{
  "n_layer": 13,
  "d_model": 192,
  "n_experts": 32,
  "experts_per_token": 1,
  "d_expert": 128,
  "d_shared_expert": 256,
  "activation": "squared_relu",
  "moe_layers": [1, 2, 3, 4, 5, 6, 7, 8, 9, 10, 11, 12],
  "router_score": "sigmoid",
  "normalize_top_k": false,
  "routed_scale": 2.0,
  "balance_loss": 0.000198,
  "balance_bias": true,
  "router_cosine_scale": 20.0,
  "init_std_router": 0.0225,
  "lr_router": 0.000471,
  "vocab_size": 2048,
  "norm": "rmsnorm",
  "norm_eps": 1e-05,
  "tie_embeddings": false,
  "optimizer": "soap_variant",
  "lr": 0.00267,
  "beta1": 0.95,
  "beta2": 0.99,
  "grad_clip": 2.0,
  "batch_tokens": 32768,
  "seq_len": 256,
  "train_tokens": 369300000,
  "steps": 11271,
  "dataset": "wikipedia_en"
}
Below are experts of layer 9 (counted from 0) of a mixture-of-experts language model. Rows are named router (the router's row for the expert) and show model dimensions 0-191. Each number is 128 + 32 x the weight over its row's rms, rounded and kept within 0 to 255.
After each expert's rows: "gets" lists some tokens that make up at least twice as much of what it gets as of all text. This comes from a sample of Wikipedia text that the model never trained on. Tokens count by the router's weight.

# expert 21
router [128 152 165  98 125 105 101 136 104  90 109 149 111 139 156 171 130  67 109 167 123  96 116 132 132  74  91 146 157  70 138 163 137 172 185 139 170 135 161 122 171 110 148  95 149 166 164  86 109 144 119  99 126 140 134 171 147  85  94  95  94 123 132 128 121 160 145 133 138 156  69  91  84  82 160 128 147 121 127 114 110 143 113 115 127 109 178 110 144 104 132 121 166 156 153  97 139  92  91 107 153 108 143 199 125 115 140 170  57  96 176 182 167 127 160 176 114 152 154 104 127 167 199  53 131 113 165 151 139 164  66  85 144  31 120 196 115 158 123 128 178 144 101 155 158 179 124 149 130 107  74 127  65 174 114  66 175 173 181 160 166 125 109 125 124 135 154 153  87  94  91 162 130 125 140 166 133 115 102 113 129 111 129 153  89 200 117 123 175 115 163  76]
gets: "mo", "ba", "ha", "o", "ma", "po"

# expert 0
router [123 204 101 124  88 125 150 116 119 129 110 134  98 137 194 136  88  67  69 117 138 142 127  90 151  70  87 132 101 110 113 145 152 181 120 163 131  83 135 119  83 128 152  97  98 149 126 135 146  70 104 102 177 147  77 139 134  75 132 132 100 130 123 104 112  94 172 127 137 112 106 114 118  80 129  95  69 135 154  99 155 182 116 138 106 172 105 134 158 161  99 173 172 162 104 164 104 113 124  81 152 185  91 141  83 126 131 179 156 127 108 133 127 109 128 131 107 110 176  94 170  84 170 157 144 102 119 137 165 170  84 116  65 140 115 140 120 167 134 145 177 130 114 186 190 196 105 130  93 157  71 147 114 169 135 118  59 130 190 188 122 167  90 110 103 135  88 157 155 130 156 111  68 125  67 163 110  57 124  83 127 113 152  99 179 119 173 115  63 130 133 149]
gets: "al", "ical", "ant", "ary", "ent", "ic"

# expert 15
router [155 168 114 144  56 122 105 128 189 157 160 109 105 107 190 195 207 185 136 186  66  88 120  92  81  56  84 158 124  73 142 158  62 147 139 131 128  74  99 173 128 149 177 113 113  79 118 107 160  93 143  96 103 188 116 166 138 118  84 158 131  70 139 182 109 132 103 114 125 108 126 114 118 116  66 134 123 157 172 143 103 140 139 122 131 125 136 163 136 148  84  99 136 152 126 128 166 104 202 103 112 130 146  97 105 184 119 164 149 167 136 138 101 110 194 134 132  97 105 138  74 111 151  89 128 117 151 125 109 123  99  65 123 137 172 123 155 140 127 136 138  90 152 150 140 130  85 118 122 117  98  91 130 121 167  94 201 150 154  87 138  91  91 107 152 149 150  71  67 113 157 120 139 112 116 183 144 101 100 174 141 108 138  35 146 138  97 155 147 125 128 113]
gets: " P", "P", " C", " Ch", " St", " Jo"

# expert 14
router [ 67 140  92 106  68  66 163 134  99 137 155 148  90 190 174 155 142 156  89 150  82 136  72 107 120 142  82 151 120  84 186 173 141 170 139  81 180 143 131 113 150 144 122 120 148  99 147  82 132  74 177 103  97 121 156 144 125  53 107  61 112 136  81 171  97  80 130 149 126 101  93 123 108 149 114 146 130 140 136 173 179 164 179 130 141 152 169  62 135 113  80 130 156 130 113 163 160  98 120  69 152 141  97 189  92 147 119 141 123 132 136 117  65 120 115 108  84 162  83 134  78 116 134 109 110 155 145  74 132 168 151 113  49 124 165  90 137 185 132  83 132 118 118 122 136 129  95 144 129 125 140 119 100 174 192 154 130  97 199 190 186 151 150  96 121  95 111 112 115  93 133 149 159 164 100 144 141 159 114 128 161  83 111 148 125 181 132 151  84 141 139  88]
gets: " |", "|", ";", "-", ":", "•"

# expert 24
router [ 97 146 112 143 106 111  68 123 142  47 148 107 136 157 119 151 127 111 107 140 101 164 115  91 133  72 163 149 145 148 148 187  87 151 171  86 133 114 167 147 153 110 114 116 129  83 193  94 167  85 130 125 151 143 158 124 145 118 104 175  96  61 169 117 138 101 146 144 143 110 128  49  97  82 152 151 117 149 114  99  86 107 155 156 133 164 203 147 114 145 109 117 110 199 143 120 104 121  79 107 149 132 143 115  93 136 102 155 137 108  78  88 121 169 184 165 132 157  96 120 100 118 208  70 186 103 131  97 156 137 103 139 129 148 189  80 112 129 114 138 147  74 111 159 157 179 124 124  98 122 102 103 159 179 159 124 134 169 176 124 147 140 131  78 142 191 134 110  74 103 105 168  62 128 157 103 105  89 163 141 113 207 121  92 112 185 162 165 142 137 196 132]
gets: " O", " De", " Ma", " Vi", " Se", " A"

# expert 16
router [168 129  78 108 103 123  94  76  60  72 113 138 105 108 108 163 152 121 163 210  84 137 157 124 122 115  82 138 134  97 134 138 134 121 175 144  85 117 137 131 100  92 169 166  98 132 164  94 146  84 139 108 135 146  76 122 152 180 105 116 154 156 117 102 108 138 105 122 125 110  93 120  85 122 117 123  43 108 143 150 123 121 118 128 128 118  90 120 220 111 132 136 172 164 127 148 105  89 139 137  75 156 131 132 123 144 146 108 147  76 130  49 136 164 181 100 110 130  69  82 179  88 124 113 165 141 124 133 113 175 150  60 105 127 171 141 148 152 199 176 199 134 221 105 146 126 154 148 130 128  58 148 201 139 153 161 171 156  94 169 101 145 181 121  68 143 105 128  87  71 144 110  96 118 124 125 126 149 100 141 136 148 116 116 164  98 121 102 119 173 171 102]
gets: "s", "ig", "d", "g", "ed", "c"

# expert 25
router [130 202 112 128 138 138 124 171 130 106 165 156 104 150 162 204 115 123 132 163  77  94  92 107 168 133  36 132 148 117 139 177 140 123 158 146 154  80 151 147 172 174 134 167 134 112 125 106 130 136 187 102 154 167 119 172 126 155 126 155  86 110 110 117 105 105 132  94 120 114 143 132 154 149 127 131 150 187 114 150 130  97  94 182  97  79 115 110 114 100  77 188 153 121 106 120 148 124  93 134 132 157 148 197 114 155 154 167 147 118 142 131 110 161 131 109 109  98 141 111 189  93 106 161 123  87 168 178  87  91  90  64  75 125 176  58 149 110 169 152 121  87 128 177 213 119 128 113 126 188  21 128  89  96 114 129  64  95 153 151 132  97 136 108 125 123  94  99 112  50 159 101 138 122 122 118 128 150 115 129 183 115  83 115 175 145 120  95 101 108 158 115]
gets: "ic", "ill", "in", "tic", " John", "bert"

# expert 30
router [132 187 137 143 147 146 115  76 118  92 207 111  68 177 145 137 105 122  90 153 131 129 135 133 194 104  97 145 129 162 148 129  98 115 155 170  80 147 122 194  85 109 131  52 165  90 116 123 193  81 127 113 107 142 116 144 115  82  95 138 160  77 129 124 152 150 127  91 143 107 140 118 105  80 120  94 123 114 124 146 119 102 156 173 131 178 138  97 127 111  88  93 150 128  94 140 115 120 160 133  62 110 161 141 135 167 183 109 118 151 101  93  85  86 171 148 123 167  82 126  94  73 122 128 136 107 135 189 105  95  78  76 106 115 191  92 139 129 185 164 119  88 115 154 146  85  42 126 133 145  93 151 128  94 176 110 136 133 182  91 196 111 160  96  98 122 100  35 113  94 148 143 105 164 130 129 139 116 116 122 143 167 166  75 159 166 160 132 140 154 191 134]
gets: " S", " T", " K", " M", " D", " C"

# expert 7
router [ 62 176 116 147 129 122  79 123 101 135 159  95 154 112 122 135 162 143 167 125 139 131 108  63  76 121 102 151 137 128 106 206 156 156 115  74 130 174 111 153 157 169 209 125 182  83 124  87 113 104 156 124 126 131 111 147 114  95 123 122 154 112 106 141 161  90 105 104 165  52 183 153 133 104 146 115 161 163 198 179 161 104 156 156 148 131 101 110 145 181 102 168 104 137 110 147 140 167  89 104 105 157 130 134 144 142 128 127  98 125 109  85 124 143 110 131 117 143  67 117 186 103 177  93 184 135  91 105 171 167 123  93 125 100 184  60 147 107 119 134 106 105 126 188 127 135 156 120  71  97  91 125 128 138 150  77  99 103 136 104 147 143 168 165 111 160  93 129  88  66 116 138  98 159 103 142  84 142 192 193 102  94  68  94 177 167 185 168  85 120 146 113]
gets: " Al", "ir", "an", " Bro", "R", "en"

# expert 4
router [177 117 149  90  98  41 134 132 123 113 163 144  96  85 149 190 146 150 137 174  97 139 105 162 120  33 128 123  76  86 179 101 126 138 143 103 113 111 113 138 108 125  84 108 112 109 130 137 151  94 138 138 170 157 124 120  87 103  56  91 127 133  78 104 108 164 120 107  90  82 127  80 108  74 106 112 174 142 112 170 115 128 137 152 102 111 186 175 145 138  98 156 185 193 141 143 114 124 136 135 127 131 161 175 127 211 138 161 159 112 130 166 135 170 101 124 142 122 113 111 132  39 149 126 148 142 128 138 161 174 102  97 122 103 126  71 149 126 163 112 172 152 116 105 207 181  37  85  95 114  58 145 167 121 170 139 105 138 179 140 125 160 128  95 119 123 117  85 139  68 103 141 165 138 133 139 110 174 166 108 175 111 165 151 185 162 128 133 117 124 140 133]
gets: "k", "g", "ak", "u", "ka", "o"

# expert 27
router [135 153 141 141 112 136 125  87 116  89 140 112 162 175 178 166 153  97 122 137 120 162 138 115 128 129 100  88 166  67 123 155 106 170 139  86 144 110 108 135  45 140 146 128 134 148 173 107 126 105 121  99 115 171 136 120 127 105 127 123 137  77 139 165 119 156 134 127 149 104 114 150 128  90 116 138 118 161 109 126 119 115 129 137  83 121 156  98 183 107  83 205 146 133 113 127 169 126 164 105 141 147 112 142 136 198 151 118 108 102 133 102 157 144 194 114  78 129  59 139 152 108 162  68 146 145 123 146 109 158 161 111  97 121 147 118  88 145 102 190 170 124 146 162 158 120 167 101 172 186  83 123 179 119  87 176 164  97 186 147 228 111 108  89 176 179  98 107 125  88 129 105 138  95 131 180 143  87 137 158 156 136 159  53  87 197 144 159  47 189  74  77]
gets: ",", "),", ";", " which", " and", " where"

# expert 18
router [151 109 107 140 118  87 121 122 141 147 122  63  93 150 120 169  97 174 106 232  78  82 145 121 175  83 101 188 177  80 106 134  83 158 196  84 144  81 123 176 116 101 129  73 142 119 147 119 107 127 213  45 208 159 113 134 108  95 153 155 151  88 116 135 147 145 148 121 150 125  80 157  91  97 158 117  68 103 121 173 109 142 131 133  95 149 135 116 199  69  65 110 151 107 110  90 114 149 174 158 106 145 108 148 110 117 160 169 118 161 137 127  91 153 161 100 106 126 164  77  78 126 154  87 145 152 127 157 180 124 114  84 122  90 132 135 115 124 119  90 122  90 130 155 150  85  92 120 138 158 124 101 140 103 128  83 129 148 121 138 191 161 162 106 160 184 123 135  41 106 128 117 120  81 147 173 120 143 153 141 122 139 148 106 141 115 169 115 140 144 122  89]
gets: "-", "w", "/", "ow", " \"", "–"

# expert 17
router [137 131  99 137 129 140  94 166 138  86 160 112 141 104 193 123 122 133  73 131 165 122 138 102 124 165 134 111  87 110 161 130 168 180 133 167 173 124 157 137 100 108 132 132  84 117 156 127 172 146 168 143 111 138 146 125 118  72 181  81 101 104 130 150 167  64 127 133 103 118 104 115 118 134 108 114 125  96 151 130  95 140 112 176 142 140 174 132 109 147  85 120 193 181 103 108 142 104 135 113  85  85 125 155 100 191 179 116 128 195 117 103 220 112 143 118 119 145 125 109 130  78 157  93 248 160 129 125 146 167  79  87 117 127 132 128 137 103 117 117 143 110 115 113 118  82 125  68  99 132  98 126 111 151 173 168  81 130 184  71  97 140 130 149  86 130 174  85 128 116 100 180 140 135 112 191 102 165 189 101 177 110 129  56 187 118 114 111 135 213 132  74]
gets: "s", "art", "as", " Dr", "us", "ft"

# expert 8
router [ 77 149 100 134 103 165  96 136  94  60 176 103  93 179 136 139 127  74 121  76 102 165 154 145  79  88  98 144 165 120 152 133  90 119 179  93  87 120 122 146  78 196  97 148  90 121 169 118 157 125 173 108 126 107 142 230 127 122 109 179 104  91 130 182 205  99 104 179 163 131 106 149 157  80 148 117 129 157  86 148 147 130 170 154 131 132 124 136 160 134  88 117 137 169  99 161 112 114 182  84  99 137  89 135 118 204 132 140 130 149 116  71 119 186 121 160 153 121 127  96 162 112 173 138 119  89 127 142 120 141  84 137 127  98 185 141  78 166 112 114 145  80 160 150 143 131 124 166 113  97  99 154 162 131 221 102 133 188 178 125 186 144 175 108 120 167 146 116 153  81 115 133  86 181 126 148 133 173 169 115 157 128 104 118 156 156  95 155 124 135 149 157]
gets: " E", " I", "A", "E", "I", " —"

# expert 3
router [153 190  68 109 134  78  54 114  81  93 107 115 120 127 193  99 153 114 187 152 132 173 185 118 118  59  82 158 156 131 118 167  68 146 129  73 163 151  86 155 161 139 145 126 130 145 138  97 198 105 150 138 111 158 128  76 111  91 133 155  88  79 116  98 116 137 110  87  56  78 128  94 102  96 121 112 118 114 121 128  79 186  86 147  70 203 125  99  96 124  82 159 127 112 105  89 182  65 140 115 166 115 143 130  86  98 136 107 162 107 150 132 215 168 159 117 136 107  81  85  93 116 155  66 106 135 137 119 189  79 116 126 121  74 170  94 144 148 137 127  91 143 168 123 104 115 102 141 143 204 108 128 101 135 129 119 136 158 128 125 117 121 120 118 166 115 113  98 115 102 104 108  73 106 141 149 106  93 158 148 102 164  87 136 124 130 148 102  83 109 121 134]
gets: "u", "di", "ur", " di", " Di", "mit"